config.yaml
init_std_router: 0.0273
norm: "rmsnorm"
beta2: 0.99
Below are experts of layer 6 (counted from 0) of a mixture-of-experts language model. Rows are named router (the router's row for the expert) and show model dimensions 0-191. Each number is 500 + 40 x the weight over its row's rms, rounded and kept within 0 to 999. Numbers have three digits each.
After each expert's rows: "mostly gets" lists some tokens that are sent to it at least half of the time; "comes before" lists some tokens at least twice as common just after its tokens as in all text. This comes from a sample of Wikipedia text that the model never trained on. Tokens count by the router's weight.

# expert 14
router:548459478564499532469500498451508486500530546501433452481536441480552531485477536473524504475437439561532574497514467461506551452491474474563464540538432499500532528467536526505495503430563495487511518515531535476566460485609503474493501528449546448496522474546475489483426496587556409511395528581572493460539569480476491505452544512435492495465529501525387529459467536580452523535479542547547521451539444505454479419565463503467485527556514576491469522504525568493509471463525536532590520524535493532469531523509493552529524458460484472504475458470570510519481505487504501537
mostly gets: " also", " been", "ated", " used", " were", " became"
comes before: " to", " in", " by", " of", " for", " a"

# expert 4
router:444495535548515527444491506469491516551529496518549569427543436508532475478463527509432508535492513517475522470527525441472537487525524518501482476485455539457496512448521542437522507498513541475480515515537489496467541509549500515561534520526480450520454512419512433555426483483571473521523588495488498427529622494565440434500585554502563490446519502479552551551445532500526562480575469492454486470510527520480552513493466475542524498464447474524480539424528501411497502436474445531451392503521508503450501480505459454507578520426524510531460489479563515580556431468480563478
mostly gets: " during", " by", " when", " where", " into", " while"
comes before: " the", "\n\n", " a", " The", " he", " In"

# expert 15
router:546488522565516515472438494472545489540488587512499534443485450484545523464413491445513501521557523536508509492518559484453541519508520495486460501438500464515515503460487492467530513508503516493470424493483525510522541575523481519463525558462534443507523552518527509490472423522532439466528550523543505480467580518489445540441581548564512420438484463500492500490492501519513503545502543570460507551536510520502428415516501469508498507439486479521494649488597493517464493483544539522550381470530539584473462458498482468479602487459481506592542482472514571498511490576465507521
mostly gets: " which", " when", " where", " about", " before", " until"
comes before: "=", "\n\n", " the", " The", "|", " a"

# expert 3
router:479468531494439469426484508540493518453495476546510494549487538557457534484452494455474464466523397529548480537482563511494534589485545591480493538453499516486468490564485568556444406462510513529557484520470470455505487520469524509520499501497526589509461485438482532507569486527470566495488592554503466498510457509467500458496554464495420470559547485469563463518561611516578495499523511475484455562537496508497528551421521552484450522463451479498490485535533445477542513472471485500462539542509544514470584434457561538494569516486517521460540531575508460467524436440463543521
mostly gets: "In", "–", " In", "\n\n", "On", " During"
comes before: "-", "|", "=", "\n\n", "The", " The"

# expert 9
router:514524495505564471504498484422525541457476468589501516426519474598499493475491551557473493510450483507503554495407475460472535554527489465467516548472489415544495481470483491485470519484541536568455527494429525491546458436561479481535484487530558486500533521526542555479469445529528576484540524495523479536601534573505559445497506494528461516487559503506515512542490517522469493466531453400462483548546584467483459483463539473520502513470486411482473472486540392534527520463488525526481446502497502524458503425519463470459507540480601518533516518459487516436519405443595530534
mostly gets: "The", " its", " such", " the", " including", " same"
comes before: "=", " the", "-", "|", "The", "In"

# expert 28
router:499500496517555475551490557510468555532450504538510470588513438491543532530557438538451485519507447507463525497496472513553507491443451509482464492514462548469491488508533527552526540448536470524460455402509470536416562537542477466536511442523547473467492485582450459526492407500563504439547487446433509499467431497507522532501512459502464520501492454479476446536515424523446535507462505525482493484491524569460417548570555485504494537527576511540541572541557453555499511591417560524510526491429447511532525526473505536528478517463438513518519523509473453419514529518548562416
mostly gets: "′", " November", " 2014", " 2016", " 2019", " 2012"
comes before: " |", ")", ".", "–", ":", "0"

# expert 11
router:468453444478463431593491587551503498523436487504468569486452536455524460500439491511524435483597435451516534590532540539476544485502521458507513462495559520443482459468473494503482573493490527415524480474544515484453407473535499461456532483493517553477535544480442429477468504420593404470511503442485570506504499478496539514511528491453483438532466504541509467572508493455536505530400509519488485488489501552473507504523543518489555497469463473454507519459441466466432489524536547513544579539487508476495503557486545476504501495477533492454553499587462444552467580513503523535
mostly gets: " University", " States", " City", " County", " government", " School"
comes before: " of", ",", "s", ".", " and", " in"

# expert 7
router:481486548479555470564551568526433565492545490522544519534500527507486514509476440476489508411493503443438485555477484509522485470534475473510491489474445537522504471541554512500526498510519578514481510450605520473509489421533500422549483545567454575610505496456492473458484500493509482521508514486468534481542566473504554479529609500480531557549548518462537489558467520520453465518552518552491477554539474488474469577527516456464535606451438529463520547483509484444539521422459486568550540477475484568535476546464576531481483469509427414493508501520468555543490515482445465488
mostly gets: " ·", " JPL", " =", "Personal", "See", "Career"
comes before: "-", "=", "\n", "|", "  ", " ="

# expert 20
router:469398488516534485571514510523428495538514525538480498485487529447563463478479515482516486477573501491526566515581469468511433453470590504574505512543546528535504564466543464549546527488533433412535521446588520499475470479543465483514483555427494577498496447509455424492492503532556496451435464434508561476488520391476518504567502503468476443509481466558528492511522483500500549545424502525491515516450460588515494569526559530518524540481526507489511544517493470503458499522488530473490577557482500432441452526528551476528508524521470486449553511530464465463442605509516490547
mostly gets: " season", "ation", " government", " game", " life", " line"
comes before: " of", "s", ",", ".", " in", " and"